config.yaml
n_layer: 12
norm_eps: 1e-06
beta1: 0.93
grad_clip: 0.5
batch_tokens: 65536
steps: 7900
Below are experts of layer 4 (counted from 0) of a mixture-of-experts language model. Rows are named router (the router's row for the expert), up (a neuron's input weights, with its number) and show model dimensions 64-127. Each number is 200 + 40 x the weight over its row's rms, rounded and kept within 0 to 999.
Before each expert's rows: a language model's description of what the expert responds to. This comes from a sample of Wikipedia text that the model never trained on.

# expert 36
What it handles: Mid-word fragments. Inner pieces of words split by the tokenizer, such as age in Management, o in Meno, erial in arterial, plus some table pipes.
router,234,195,166,132,193,258,210,218,150,190,149,237,229,172,186,210,201,236,214,179,209,167,168,227,267,243,226,211,250,229,229,192,108,270,174,170,236,155,196,170,222,212,192,156,171,187,247,222,222,175,280,265,184,269,195,165,251,200,203,211,187,123,222,205
up0,145,170,197,177,314,214,199,153,134,151,197,255,265,179,199,223,175,200,165,175,182,161,242,188,273,188,177,195,149,179,149,231,140,228,110,222,201,208,161,223,233,272,249,192,223,198,151,140,278,128,242,219,189,259,217,172,199,220,169,236,160,188,166,187
up1,258,167,242,139,191,263,190,176,217,135,165,253,269,80,152,194,173,224,157,219,297,155,230,196,188,189,269,196,220,182,174,194,193,144,134,184,123,237,166,209,182,202,157,119,179,149,116,309,259,198,222,179,234,237,162,193,135,156,200,256,155,204,155,174
up2,249,166,199,158,251,194,236,225,223,159,206,185,150,152,177,200,108,165,186,183,267,196,141,241,207,180,253,242,220,206,188,205,273,198,121,222,224,218,198,254,201,202,147,190,251,186,169,170,147,254,197,267,157,167,226,246,158,268,174,200,255,161,210,172
up3,197,242,194,171,190,178,143,228,150,203,202,201,239,147,190,250,225,152,161,132,268,207,149,192,234,201,247,127,276,223,196,184,170,288,183,219,183,167,139,205,178,211,159,210,154,200,186,274,217,134,199,324,127,126,171,158,249,183,135,232,160,256,202,108
up4,198,194,203,186,217,209,237,199,197,184,199,265,241,129,184,232,242,221,190,164,251,216,258,288,206,220,147,205,238,240,195,232,162,240,282,211,209,262,249,201,160,177,174,174,248,206,262,173,217,228,196,153,189,163,197,213,250,236,189,129,220,194,186,267
up5,140,150,179,239,200,178,156,195,153,217,185,178,152,161,211,213,251,217,222,123,172,267,233,187,272,202,174,224,136,243,216,153,139,206,144,175,184,155,170,166,177,139,207,142,188,230,218,171,188,239,197,203,251,227,137,148,170,249,174,237,279,180,219,184
up6,258,200,159,226,234,217,277,154,197,251,207,186,209,193,224,226,191,262,214,176,127,246,217,239,203,173,225,214,202,253,251,220,167,286,187,155,197,218,232,254,168,118,223,176,189,264,201,175,197,191,220,293,181,265,180,144,251,141,262,170,214,193,162,199
up7,163,201,211,143,234,164,87,125,172,258,218,203,180,229,122,169,144,221,185,263,182,224,170,154,245,182,259,207,215,211,228,222,149,231,163,220,193,180,174,215,171,222,151,211,203,252,213,147,209,177,270,216,226,224,198,165,214,194,285,156,139,194,154,192
up8,268,195,94,160,247,216,238,269,176,226,260,169,195,218,249,142,137,165,201,262,188,255,283,273,240,226,182,172,180,230,150,231,115,197,205,130,212,191,139,193,223,185,174,205,229,228,189,222,173,150,125,251,239,164,166,206,232,258,232,290,209,178,277,220
up9,176,224,202,137,165,223,189,165,235,118,104,229,232,200,248,208,244,164,248,169,152,212,240,215,272,180,226,246,186,214,193,225,210,263,175,153,232,136,177,156,214,180,137,194,231,197,200,243,302,193,258,203,249,169,205,128,137,212,157,167,199,186,255,233
up10,276,188,269,82,177,244,222,256,244,277,195,277,201,213,169,241,243,294,184,202,192,169,120,158,275,177,244,225,197,218,218,156,210,240,153,181,224,169,207,225,218,175,176,201,240,228,243,227,251,214,205,181,233,207,212,212,203,126,214,129,164,153,238,311
up11,227,190,194,270,154,173,189,204,156,186,180,227,211,188,147,307,191,133,296,223,246,228,188,148,230,175,220,148,140,228,177,171,248,173,207,218,144,152,150,218,196,196,238,213,153,177,143,202,180,168,285,185,219,208,211,218,164,123,201,246,222,265,201,171
up12,212,221,127,221,256,210,226,236,248,172,207,196,246,115,153,250,183,213,226,183,162,168,160,170,165,199,232,193,208,194,196,177,158,244,235,269,167,177,185,245,169,131,180,226,210,164,214,227,103,258,234,239,144,292,219,190,176,294,165,199,201,212,193,259
up13,169,181,220,289,222,169,233,204,204,112,237,199,182,235,196,145,239,166,162,198,148,136,171,221,255,258,232,155,227,190,280,161,262,222,223,170,186,228,193,219,219,203,233,277,196,188,206,280,214,154,230,223,249,197,213,197,257,193,154,218,131,173,176,283
up14,258,236,204,173,205,252,223,198,176,89,219,121,223,195,220,165,189,170,175,158,169,144,176,241,220,266,226,191,191,158,252,213,203,148,219,220,239,209,212,111,226,219,209,164,188,132,222,216,205,148,256,184,181,216,167,201,238,264,217,138,183,181,164,210
up15,162,234,180,239,233,249,195,241,273,202,200,274,239,138,270,264,130,194,194,167,254,173,185,241,161,201,197,110,276,258,271,237,191,195,130,214,185,158,224,179,144,192,169,188,215,235,92,251,239,159,200,177,215,228,230,227,107,168,192,171,220,207,150,195
up16,244,186,118,218,145,154,197,201,153,228,185,169,263,229,163,162,203,214,228,132,214,178,229,220,253,176,153,177,289,133,215,218,211,182,211,216,168,167,181,177,306,207,190,205,154,191,272,221,132,144,205,169,130,309,187,171,273,200,180,288,234,259,140,215
up17,240,201,209,195,148,210,199,130,230,106,197,276,148,166,172,208,176,226,204,190,240,176,172,181,306,319,180,245,246,189,240,231,199,191,192,187,199,120,204,156,215,154,266,216,212,162,186,147,250,105,201,211,185,215,181,208,290,243,248,162,222,149,230,202
up18,237,197,144,212,212,214,173,175,166,215,197,236,238,255,175,114,273,219,183,243,156,293,134,137,194,230,208,223,198,150,189,232,192,207,189,213,177,138,209,93,195,204,269,170,239,193,212,109,286,196,214,214,210,226,217,201,173,253,174,173,243,242,225,141
up19,261,235,254,209,247,249,238,197,207,155,229,273,218,236,218,218,184,191,226,176,198,209,158,132,201,263,154,197,91,266,137,186,198,231,161,195,187,215,133,173,161,220,207,150,173,226,215,147,227,231,210,165,202,229,221,246,278,198,179,161,244,218,206,203
up20,234,241,203,209,193,178,284,171,277,188,207,247,230,260,206,184,177,226,248,123,217,198,259,202,179,140,199,255,234,133,181,203,205,111,221,110,173,201,206,195,267,188,201,140,147,235,195,194,188,89,197,212,195,250,185,245,267,189,138,226,137,173,253,234
up21,242,198,177,175,250,165,230,213,215,173,140,205,183,237,205,226,186,218,209,111,215,199,182,167,173,288,182,213,206,191,227,178,192,271,158,180,210,165,148,181,192,199,205,230,170,270,203,138,216,245,190,233,199,265,222,211,229,270,182,190,207,223,229,194
up22,208,204,140,229,158,260,201,207,196,227,144,160,247,206,191,180,233,286,176,247,212,184,178,185,198,245,191,217,181,170,236,194,182,232,183,174,241,182,168,214,174,242,245,244,185,166,199,282,225,236,269,188,193,212,206,208,210,156,153,201,147,215,138,244
up23,179,268,181,176,152,222,190,114,203,269,145,201,204,203,270,285,209,198,241,136,179,152,226,168,205,160,194,141,213,235,210,131,97,77,156,185,213,163,161,220,178,182,214,218,186,281,178,178,217,224,248,135,176,174,102,190,214,241,246,234,293,187,203,198
up24,227,187,224,211,230,173,221,288,192,177,196,172,171,244,212,156,209,203,265,178,196,144,192,211,253,277,167,164,227,170,130,231,206,228,258,219,174,221,227,218,187,221,149,168,158,189,175,197,174,269,187,250,129,219,172,181,133,277,225,263,181,224,156,177
up25,254,145,254,212,203,201,168,234,164,215,256,175,169,296,202,275,141,195,130,215,181,180,279,197,201,217,197,216,156,160,146,194,243,228,215,160,194,280,201,177,290,120,245,243,222,188,169,226,254,189,282,252,151,184,168,203,236,159,180,232,202,193,197,216
up26,211,111,160,234,160,283,248,227,232,200,196,192,178,148,219,171,167,265,187,194,217,126,152,210,207,128,212,167,258,267,53,259,227,139,153,261,269,244,158,145,198,206,223,215,173,213,212,206,193,131,224,182,145,201,226,201,241,194,241,221,230,174,266,171
up27,219,200,180,169,231,154,167,203,192,231,123,104,208,231,99,264,209,208,198,259,239,245,207,222,213,219,227,247,220,117,196,208,221,224,171,208,152,245,109,218,178,189,179,155,224,190,245,207,169,159,154,177,152,169,299,209,174,172,203,201,154,143,143,208
up28,204,169,203,178,214,148,166,182,183,191,189,209,234,211,170,216,154,200,118,156,158,176,231,226,155,250,180,213,185,190,210,202,229,232,228,235,255,154,227,125,179,181,204,220,192,300,142,198,170,205,169,177,186,273,237,185,240,180,147,221,151,232,289,140
up29,165,232,225,197,190,189,190,174,252,211,153,246,267,284,260,197,189,192,231,215,244,215,173,248,141,156,160,239,215,195,220,256,212,109,253,124,183,216,197,207,248,219,260,198,170,187,159,220,232,142,172,232,130,294,164,174,278,192,188,188,198,178,179,125
up30,187,215,274,175,223,153,200,176,164,162,223,276,194,207,184,200,196,212,199,210,190,228,205,214,172,203,214,233,244,187,202,178,197,168,192,249,166,222,150,113,166,230,234,203,206,223,197,240,187,192,193,178,247,151,140,172,209,147,196,85,265,285,165,238
up31,236,201,252,182,184,182,172,153,229,177,195,275,205,205,272,256,268,282,129,160,207,183,210,201,235,176,224,218,197,230,191,137,226,185,156,208,217,183,211,265,235,233,240,215,191,263,160,189,219,188,172,214,235,172,171,165,197,270,242,215,171,237,172,177
up32,193,245,225,206,220,172,247,221,287,208,182,234,249,170,139,287,219,287,202,243,144,187,135,208,221,149,181,240,286,207,230,218,100,301,221,229,222,206,217,177,163,227,184,158,167,194,209,227,175,196,236,220,121,217,223,272,231,162,162,218,133,160,139,196
up33,202,173,117,193,190,214,232,155,256,255,153,196,183,211,272,267,268,215,222,187,188,157,240,164,137,204,196,151,182,180,208,233,175,226,200,167,173,170,169,186,185,199,232,142,234,174,196,163,282,219,208,166,184,264,207,142,197,308,224,229,152,175,165,141
up34,178,181,86,174,203,232,244,143,210,207,241,246,206,193,149,197,192,220,192,261,139,189,190,147,187,185,204,232,263,176,204,161,169,302,145,138,292,215,185,157,327,169,184,224,254,134,220,239,222,162,257,219,259,202,211,165,229,165,200,190,155,247,176,184

# expert 35
What it handles: Non-Latin script bytes. Byte pieces of Thai, Chinese and other non-Latin characters, accented Latin letters, and LaTeX pieces like _{.
router,252,209,165,144,152,249,241,190,130,230,200,99,245,224,166,262,258,194,209,188,166,201,187,213,246,204,197,230,273,234,197,229,167,206,226,148,217,171,244,157,200,273,213,94,178,198,210,229,221,208,315,226,255,239,286,172,290,218,222,223,201,147,249,182
up0,83,152,180,176,234,211,181,198,147,209,220,180,209,233,179,217,172,111,202,203,165,82,282,173,178,150,225,222,196,182,203,201,254,215,146,281,125,208,173,280,132,233,205,198,155,197,229,166,213,213,236,201,222,250,233,152,169,260,124,202,259,244,181,183
up1,137,162,225,205,158,210,191,241,135,232,245,297,267,224,149,234,158,217,174,178,164,315,146,207,152,154,165,238,250,235,227,142,191,185,234,221,165,260,218,205,168,257,213,242,202,175,212,151,234,225,236,257,202,180,237,221,149,257,202,208,223,202,206,189
up2,236,272,212,200,237,211,218,190,204,229,189,250,211,144,131,206,210,227,176,176,187,171,187,232,216,171,250,156,177,197,218,152,149,236,172,228,219,217,286,155,219,207,242,194,156,200,98,232,189,202,177,241,199,223,251,217,239,143,253,240,173,255,262,184
up3,212,265,239,154,156,186,99,179,219,258,217,69,246,320,168,148,147,208,164,180,246,267,203,225,191,222,182,208,219,230,201,224,210,127,314,166,159,182,254,199,320,183,206,151,157,170,246,267,201,194,258,216,161,213,185,144,270,142,195,195,205,159,252,192
up4,238,204,116,141,226,256,262,174,135,171,148,170,164,207,232,244,237,219,181,165,199,260,197,165,260,218,252,202,185,222,253,216,239,131,181,232,214,231,236,225,201,218,196,234,219,183,232,181,237,154,242,166,251,223,252,191,158,161,228,197,143,175,245,126
up5,117,162,270,195,209,195,180,186,231,214,208,198,142,330,239,223,173,194,176,193,163,219,180,237,113,155,199,207,216,265,167,168,175,222,205,228,161,159,112,230,124,185,242,161,122,193,193,152,186,217,230,208,224,188,258,155,209,191,254,219,214,200,248,177
up6,195,192,153,205,178,221,255,202,132,234,134,192,201,165,246,208,199,228,185,134,122,183,244,208,260,234,208,214,210,118,218,267,134,160,223,171,233,183,218,147,161,179,262,150,193,218,201,165,206,127,164,220,220,216,87,186,229,227,238,180,179,235,173,198
up7,149,146,118,262,178,210,266,171,222,220,204,203,221,210,181,159,216,212,241,210,190,226,194,201,141,222,214,253,267,257,107,193,167,178,206,237,219,152,202,219,218,190,267,158,243,136,242,126,187,130,250,218,311,216,233,233,247,164,198,188,137,231,174,190
up8,122,170,149,189,188,220,233,216,179,212,109,177,202,206,184,177,222,217,250,275,234,175,198,229,190,157,167,193,198,233,205,206,203,217,246,160,191,193,235,161,180,237,221,212,211,233,194,166,242,190,175,160,204,228,107,219,242,265,284,149,227,204,274,246
up9,201,223,263,148,261,160,147,153,195,189,183,159,112,161,201,202,225,223,111,236,201,190,240,239,189,183,211,139,236,249,145,164,231,219,239,160,266,223,252,192,162,232,259,159,181,191,241,160,301,253,182,217,129,186,135,191,239,227,165,187,252,176,203,206
up10,257,149,217,198,142,185,165,199,148,202,198,139,143,192,250,141,213,179,168,170,183,164,178,212,203,192,192,123,233,199,169,294,243,103,161,180,281,235,269,221,154,159,243,194,246,111,196,196,245,204,211,218,259,189,118,191,319,182,212,284,252,200,230,193
up11,246,178,199,185,142,234,282,224,197,282,128,217,100,189,207,223,220,234,239,186,201,199,218,240,189,227,208,274,218,180,273,158,209,149,227,215,191,220,141,248,199,206,150,212,215,201,208,168,137,125,286,176,256,236,204,268,189,141,215,193,173,157,151,260
up12,192,270,170,208,184,241,186,195,193,148,149,166,176,138,235,186,208,346,171,121,139,184,215,204,186,291,213,232,222,209,189,253,170,247,157,154,149,195,193,236,160,212,201,178,201,202,180,199,236,283,248,249,161,219,187,94,216,159,240,183,250,199,308,200
up13,196,257,180,112,197,193,255,204,232,256,233,237,208,166,187,269,243,222,227,255,222,211,212,169,178,202,148,219,233,218,231,230,253,192,176,231,197,280,190,219,200,253,231,219,185,233,214,263,157,222,262,181,239,206,269,205,160,181,167,258,187,154,264,216
up14,203,194,241,174,255,216,180,212,216,161,210,197,155,180,184,174,199,228,190,159,144,214,227,165,252,141,135,259,237,242,149,182,212,175,210,224,193,203,220,141,137,184,221,198,210,226,245,192,148,220,161,235,191,181,235,213,220,202,210,149,156,169,177,194
up15,242,236,257,216,213,228,156,214,227,190,205,236,220,205,192,203,255,238,194,177,193,115,254,149,232,234,234,233,206,223,206,160,180,215,152,101,217,145,200,201,175,143,200,179,187,192,216,177,234,239,188,231,213,239,222,270,234,180,181,239,247,248,159,238
up16,174,228,133,220,260,202,335,169,193,260,141,193,205,212,97,217,219,217,194,187,211,226,205,196,263,144,154,183,190,254,150,180,208,244,211,158,200,214,144,185,223,207,173,132,223,198,229,199,248,222,201,206,260,163,210,209,264,211,215,223,167,154,214,213
up17,157,180,221,183,134,225,156,145,195,185,237,292,255,201,229,210,132,174,199,262,234,234,223,256,118,210,232,207,267,202,213,202,207,173,129,236,210,178,190,233,211,190,284,273,127,218,176,153,210,237,188,259,116,209,199,226,233,268,217,200,186,144,259,232
up18,169,199,235,218,243,187,207,246,133,217,171,186,239,237,178,229,166,266,110,252,144,197,150,165,291,262,174,171,206,145,194,300,213,150,225,228,189,221,154,231,222,290,187,178,235,203,202,155,193,160,214,238,174,262,197,193,214,203,234,222,216,151,269,243
up19,200,207,136,137,203,202,253,217,201,219,199,231,188,275,145,246,243,164,234,159,162,259,223,301,235,88,194,197,204,233,215,257,175,213,192,168,199,228,244,162,119,256,236,147,160,155,176,217,207,229,222,245,194,227,268,141,169,250,191,242,203,230,317,193
up20,255,178,200,148,165,162,242,181,172,224,231,163,192,218,206,209,176,183,215,239,117,240,232,224,132,243,203,248,184,168,168,160,191,180,193,175,269,142,168,203,204,256,215,206,217,295,199,95,145,157,261,267,196,178,203,138,243,177,275,145,222,209,231,226
up21,229,241,207,171,198,254,151,260,252,116,179,214,245,156,215,204,228,186,239,237,155,219,143,163,215,173,189,204,234,187,167,143,183,156,202,156,214,181,278,222,134,82,237,133,158,170,234,273,246,219,194,234,239,195,184,175,159,169,152,180,165,190,266,189
up22,240,220,159,220,188,283,188,168,174,217,235,142,240,197,194,176,180,150,176,206,217,198,218,232,200,198,214,176,258,223,209,190,234,161,206,184,206,181,216,165,148,217,255,193,198,169,246,235,216,220,202,290,195,174,274,226,218,209,209,235,108,270,164,238
up23,213,125,148,216,200,238,217,245,232,221,170,279,208,224,218,177,178,253,176,221,187,171,185,214,215,188,230,165,221,222,193,106,216,212,184,150,203,204,201,145,229,209,209,198,261,199,242,172,183,241,175,184,197,183,155,228,256,214,211,213,207,198,234,237
up24,121,139,237,197,214,218,209,211,219,205,172,209,274,236,118,139,211,249,215,220,216,212,150,229,228,185,146,193,222,259,188,195,267,162,190,234,171,230,195,195,221,182,258,251,227,197,213,205,221,257,252,177,167,200,147,161,318,192,188,214,246,190,165,227
up25,293,191,228,218,155,186,227,165,211,149,229,198,190,171,189,217,199,246,271,252,136,183,212,227,203,192,209,283,201,259,298,214,187,190,159,139,206,107,246,186,181,159,166,172,246,183,224,159,203,183,164,231,132,184,207,246,202,294,285,159,244,224,245,141
up26,142,143,164,227,141,207,191,197,158,216,182,167,212,197,134,273,218,206,191,243,129,198,152,224,218,242,226,193,243,185,152,224,144,237,238,197,199,297,211,195,191,175,214,206,230,208,160,230,211,224,211,270,200,218,239,140,304,172,236,178,198,132,188,167
up27,203,229,212,168,174,221,191,292,128,113,190,186,196,159,189,234,146,196,226,176,268,215,219,200,224,207,169,232,265,123,164,233,148,201,188,206,236,182,189,190,190,218,208,196,164,203,131,197,233,214,227,218,211,215,192,195,148,143,217,239,207,283,275,145
up28,253,286,203,180,174,170,230,203,272,161,195,160,172,219,219,252,169,250,157,181,174,218,213,269,200,246,135,275,187,291,197,232,197,143,191,198,253,268,123,236,216,206,238,143,219,217,223,210,188,170,249,199,196,223,128,240,172,245,236,160,173,217,219,159
up29,204,172,218,236,222,158,254,129,214,160,186,203,205,273,226,184,118,146,249,135,211,224,180,204,234,211,184,177,218,210,216,254,208,190,154,188,211,227,212,215,245,152,178,132,186,153,237,215,217,284,200,260,203,280,139,189,208,167,241,201,206,177,228,183
up30,263,223,200,235,196,225,149,144,152,216,239,217,139,166,196,158,173,268,180,164,131,241,188,255,253,116,154,163,178,258,140,256,189,207,235,202,247,196,130,169,217,197,237,198,238,101,193,191,216,137,181,200,245,271,151,176,233,88,203,170,203,167,179,200
up31,158,220,177,238,158,162,142,187,223,222,205,141,219,192,221,203,247,181,221,182,188,172,125,272,166,185,313,241,240,217,99,222,167,297,210,214,183,160,166,173,185,163,194,164,169,261,203,189,159,296,224,228,214,184,121,187,259,131,211,206,157,176,191,178
up32,259,183,218,167,176,160,193,159,214,201,203,214,162,165,187,336,197,209,193,215,143,264,236,140,185,210,200,204,272,207,282,210,186,267,193,227,221,163,253,181,257,197,237,208,182,221,106,196,181,213,209,186,157,215,201,239,263,219,157,253,268,174,276,144
up33,167,175,119,191,194,195,189,173,122,117,264,197,180,235,197,159,158,116,119,207,158,171,213,170,192,185,234,227,201,225,184,139,228,214,249,216,245,238,221,201,260,278,138,177,195,115,104,205,181,160,170,203,223,220,222,192,193,204,162,282,174,211,195,179
up34,164,202,166,159,243,250,236,171,259,214,190,214,181,206,199,225,234,213,229,149,179,207,189,173,150,233,199,253,161,274,257,152,229,256,217,222,193,222,247,237,218,212,153,172,215,244,199,224,218,263,198,151,185,203,275,230,218,244,205,231,190,157,185,141

# expert 62
What it handles: Inner words of titles. Words inside song, album and event titles, plus closing quotes and heads like Award, Records, Championship, Stadium, Railway.
router,207,151,195,177,144,238,211,280,178,212,232,151,179,145,156,221,241,218,258,151,152,188,219,163,229,198,163,151,262,211,219,204,172,243,181,181,214,190,232,167,179,210,250,169,152,203,239,262,224,214,179,198,226,263,198,143,202,164,217,195,128,203,270,178
up0,220,213,220,202,249,202,190,202,225,88,245,190,193,193,215,154,151,165,211,215,145,200,150,215,232,208,266,169,223,245,165,172,167,227,176,276,214,168,167,238,236,294,262,230,215,238,214,248,212,257,154,202,179,242,186,178,208,233,255,172,242,184,221,196
up1,201,173,171,200,183,204,161,237,188,209,186,250,157,247,198,178,176,133,177,179,169,217,175,155,186,206,175,135,221,224,157,152,174,107,227,217,238,207,211,205,178,243,221,159,165,170,249,171,197,201,135,140,264,222,198,179,212,210,162,210,209,173,270,203
up2,163,204,223,201,197,177,235,194,162,198,223,192,180,163,168,185,241,191,318,205,203,158,157,199,270,245,164,247,223,256,108,207,188,235,211,135,145,196,165,110,250,244,127,223,151,152,180,148,202,263,229,217,209,212,276,272,201,216,172,214,182,182,209,225
up3,156,141,268,215,195,123,136,186,132,238,196,167,221,212,237,187,196,216,160,202,258,138,226,145,252,170,182,190,170,236,105,157,222,224,191,188,205,228,255,247,171,174,180,179,220,179,148,195,153,247,194,198,184,230,271,134,215,246,181,190,262,210,221,223
up4,91,236,184,184,152,175,264,168,109,221,143,236,205,166,186,210,210,260,264,210,211,209,210,215,168,179,162,183,220,106,150,163,216,194,176,202,171,244,169,223,228,211,167,186,181,241,136,235,235,232,161,209,195,170,186,245,215,206,269,254,217,242,179,137
up5,188,227,142,256,253,195,209,212,220,256,246,190,186,184,190,180,196,166,165,163,245,185,186,178,158,248,221,173,259,132,214,234,199,139,151,214,277,243,271,124,164,183,223,202,172,220,142,163,242,183,211,175,177,175,177,134,237,162,212,174,138,190,223,257
up6,215,187,208,205,279,249,259,259,211,225,200,205,213,207,201,230,166,273,201,216,171,221,234,246,187,230,140,203,215,199,230,241,186,226,177,177,232,205,135,210,140,129,236,269,210,243,165,271,206,177,151,197,179,172,132,156,171,125,230,210,154,267,226,249
up7,169,116,159,155,182,244,207,207,233,281,259,222,195,176,280,192,121,180,198,223,249,183,183,133,178,246,173,179,332,208,230,189,166,176,184,276,138,187,128,252,145,234,287,145,200,174,226,242,211,205,185,194,131,220,211,171,189,242,202,199,179,151,216,152
up8,136,193,206,238,226,181,135,161,188,256,221,173,149,196,240,239,272,173,210,196,204,252,203,195,182,213,207,226,142,214,246,241,246,255,246,213,221,196,179,179,242,240,195,169,269,193,206,230,156,204,207,225,223,270,231,182,274,208,174,218,228,259,272,172
up9,175,168,211,186,192,156,195,172,262,220,197,185,216,163,178,253,269,195,223,242,149,203,147,209,224,59,199,206,231,188,231,162,194,233,260,167,244,304,145,223,220,171,226,178,152,227,197,131,142,192,211,230,209,180,185,167,130,285,182,200,243,254,221,222
up10,160,119,165,178,150,214,249,197,215,245,174,162,194,175,230,246,235,205,205,149,157,232,202,196,178,176,192,207,234,237,181,187,200,199,225,156,216,159,233,201,161,190,186,284,287,214,194,151,231,184,169,208,235,233,127,165,229,243,282,247,224,212,166,260
up11,209,212,243,216,234,270,205,219,184,193,204,222,164,202,225,231,225,201,214,242,248,196,225,201,255,182,149,206,215,130,166,237,166,184,226,224,185,189,163,230,192,158,215,218,197,210,234,246,139,142,148,187,259,249,121,170,182,125,188,217,170,202,267,265
up12,282,206,137,257,218,284,212,252,225,138,240,188,263,202,224,223,156,228,139,173,213,185,76,187,157,234,255,154,181,174,169,225,244,291,231,288,204,220,179,153,185,252,227,238,236,252,180,210,200,215,211,220,200,281,185,207,171,188,255,229,256,170,159,168
up13,201,230,193,160,240,295,216,184,169,156,231,162,129,158,170,253,271,190,172,161,200,130,242,113,142,243,230,152,253,235,261,106,225,195,199,313,232,202,253,195,157,231,175,181,204,212,212,260,205,233,251,204,216,237,175,156,227,175,200,211,176,171,207,193
up14,220,232,206,209,111,162,181,216,195,158,224,128,268,146,178,191,271,221,268,215,206,223,216,214,228,184,173,184,277,163,184,95,193,277,225,213,222,235,186,165,176,199,224,204,138,183,183,238,180,237,222,282,155,275,206,130,203,194,225,139,151,271,199,198
up15,190,256,219,158,109,227,231,231,184,282,158,214,217,171,188,202,257,202,175,145,245,170,113,187,186,114,117,220,217,254,191,190,189,249,180,238,173,216,183,172,196,165,256,181,266,202,144,218,201,206,200,156,218,235,170,223,167,213,199,146,183,260,231,284
up16,147,231,180,201,114,219,273,243,171,266,254,166,200,242,167,249,172,222,197,255,165,206,233,170,258,205,246,194,148,211,172,119,253,202,174,195,158,201,243,245,270,275,207,194,147,193,214,202,184,215,128,139,151,316,154,194,176,227,211,217,176,204,168,244
up17,270,183,247,160,171,164,180,174,158,183,235,234,205,249,196,247,131,146,214,208,124,156,204,217,164,229,206,164,291,259,255,145,272,202,243,159,143,221,193,245,106,201,168,149,203,211,215,117,202,152,152,233,204,152,168,105,140,167,221,193,264,156,248,217
up18,244,223,194,269,237,248,248,224,223,232,173,217,211,178,143,285,192,146,232,187,183,187,250,140,213,202,161,258,182,177,248,216,134,256,222,140,167,245,163,199,236,263,284,179,244,246,272,187,180,117,173,219,192,225,226,206,154,201,193,157,219,180,204,209
up19,141,257,194,194,231,142,218,145,272,275,103,175,245,209,124,220,256,190,210,145,137,154,165,209,226,245,266,162,248,161,172,197,124,198,174,176,193,279,143,173,128,178,193,190,103,262,207,226,222,241,207,216,230,176,181,216,219,112,255,156,188,242,140,222
up20,185,244,219,216,191,230,209,210,254,154,283,178,262,148,178,197,238,216,242,183,297,188,249,127,248,215,214,261,271,208,192,177,217,201,108,222,182,246,176,185,218,201,166,237,187,257,285,153,189,251,226,222,173,224,231,228,223,192,229,218,143,180,160,193
up21,107,205,190,200,269,232,225,299,218,110,208,212,244,163,149,202,207,136,170,223,180,145,192,186,246,211,215,243,199,236,122,223,165,191,186,166,164,193,257,251,217,222,196,191,173,306,237,197,261,252,213,217,155,199,165,248,147,217,234,174,215,207,256,167
up22,243,238,160,157,165,198,143,209,249,161,220,177,271,216,208,213,203,203,193,163,189,197,254,115,183,200,179,181,176,171,205,189,202,187,186,247,167,197,221,191,174,172,289,203,188,200,160,136,116,224,233,198,244,154,256,232,175,161,295,166,237,230,179,231
up23,175,260,267,214,199,174,200,246,255,252,141,231,276,218,245,267,166,232,178,189,148,153,235,205,134,157,177,234,171,188,242,161,291,133,173,152,219,233,254,192,189,232,238,255,164,211,240,191,223,152,162,150,227,200,160,235,178,230,137,141,188,139,258,173
up24,205,149,225,191,188,230,188,161,245,133,197,137,185,154,184,278,265,245,228,205,174,191,232,270,122,236,226,236,203,237,154,201,217,174,194,240,141,207,163,228,219,220,174,132,204,234,226,193,207,172,231,197,166,234,108,207,254,240,214,220,186,176,167,242
up25,212,221,233,122,253,85,145,256,230,154,211,161,167,195,147,255,240,173,201,155,165,195,91,210,202,239,216,209,154,271,206,118,275,222,211,214,109,268,182,215,131,146,182,167,196,185,210,201,200,217,211,157,188,198,160,167,209,203,182,182,184,178,195,178
up26,224,220,195,174,223,167,209,229,204,217,300,244,217,173,202,210,198,220,210,201,225,158,266,171,224,216,240,163,189,169,212,100,299,220,242,209,155,196,262,205,206,269,221,153,212,185,276,228,160,256,126,191,238,179,171,211,231,150,208,191,176,138,214,221
up27,178,254,279,194,117,282,175,232,265,208,257,206,186,212,231,204,192,194,193,156,214,213,183,246,207,125,145,223,211,197,175,224,150,187,168,226,123,214,226,269,187,203,204,213,153,181,171,238,204,158,225,245,218,162,274,188,161,212,129,251,169,200,206,130
up28,207,237,225,215,194,128,226,185,226,181,153,198,167,147,149,196,244,225,261,232,149,198,164,209,137,170,202,255,197,229,136,233,187,232,262,188,201,166,177,186,159,192,182,234,209,203,184,233,236,153,205,224,218,230,141,181,172,212,243,194,149,200,231,205
up29,155,134,286,161,207,237,163,151,192,240,236,204,181,190,150,181,144,93,187,173,256,191,189,278,224,163,219,252,227,177,217,216,201,138,199,189,265,198,316,237,213,177,270,160,173,204,251,230,299,221,206,179,143,275,166,166,217,215,260,239,196,246,206,215
up30,209,144,213,248,196,176,217,146,150,199,207,241,145,265,179,215,188,235,265,219,219,210,146,183,197,186,199,195,173,177,134,335,133,219,189,156,158,218,164,183,166,126,153,197,238,178,183,172,279,131,169,167,174,193,220,254,240,189,245,173,225,274,237,170
up31,222,195,216,189,186,179,185,203,179,155,217,293,151,257,202,245,159,153,218,273,243,157,184,166,208,238,246,238,212,239,142,179,187,257,151,172,171,196,187,203,220,232,185,184,203,223,257,239,221,203,149,214,185,182,160,205,275,189,227,218,169,263,192,77
up32,222,137,170,235,206,171,244,137,218,273,294,249,194,149,269,234,177,192,165,193,234,245,205,196,121,174,148,170,294,161,239,189,275,177,161,235,220,223,224,192,190,216,201,196,190,180,195,201,222,215,284,204,160,279,181,238,236,201,135,170,253,275,280,142
up33,204,222,167,197,229,211,206,142,233,131,306,188,130,180,235,228,277,219,193,241,200,151,240,170,153,227,327,223,192,135,215,225,193,221,252,246,180,235,242,209,229,218,155,167,229,242,185,229,218,205,141,215,227,186,114,174,236,143,194,167,168,211,190,113
up34,144,191,244,174,211,182,221,162,203,157,173,203,164,156,189,144,191,271,237,230,152,186,188,183,120,230,212,161,175,236,157,220,200,234,199,165,167,197,161,237,171,236,203,203,122,177,141,160,254,258,229,185,185,179,171,187,172,211,259,150,203,167,300,255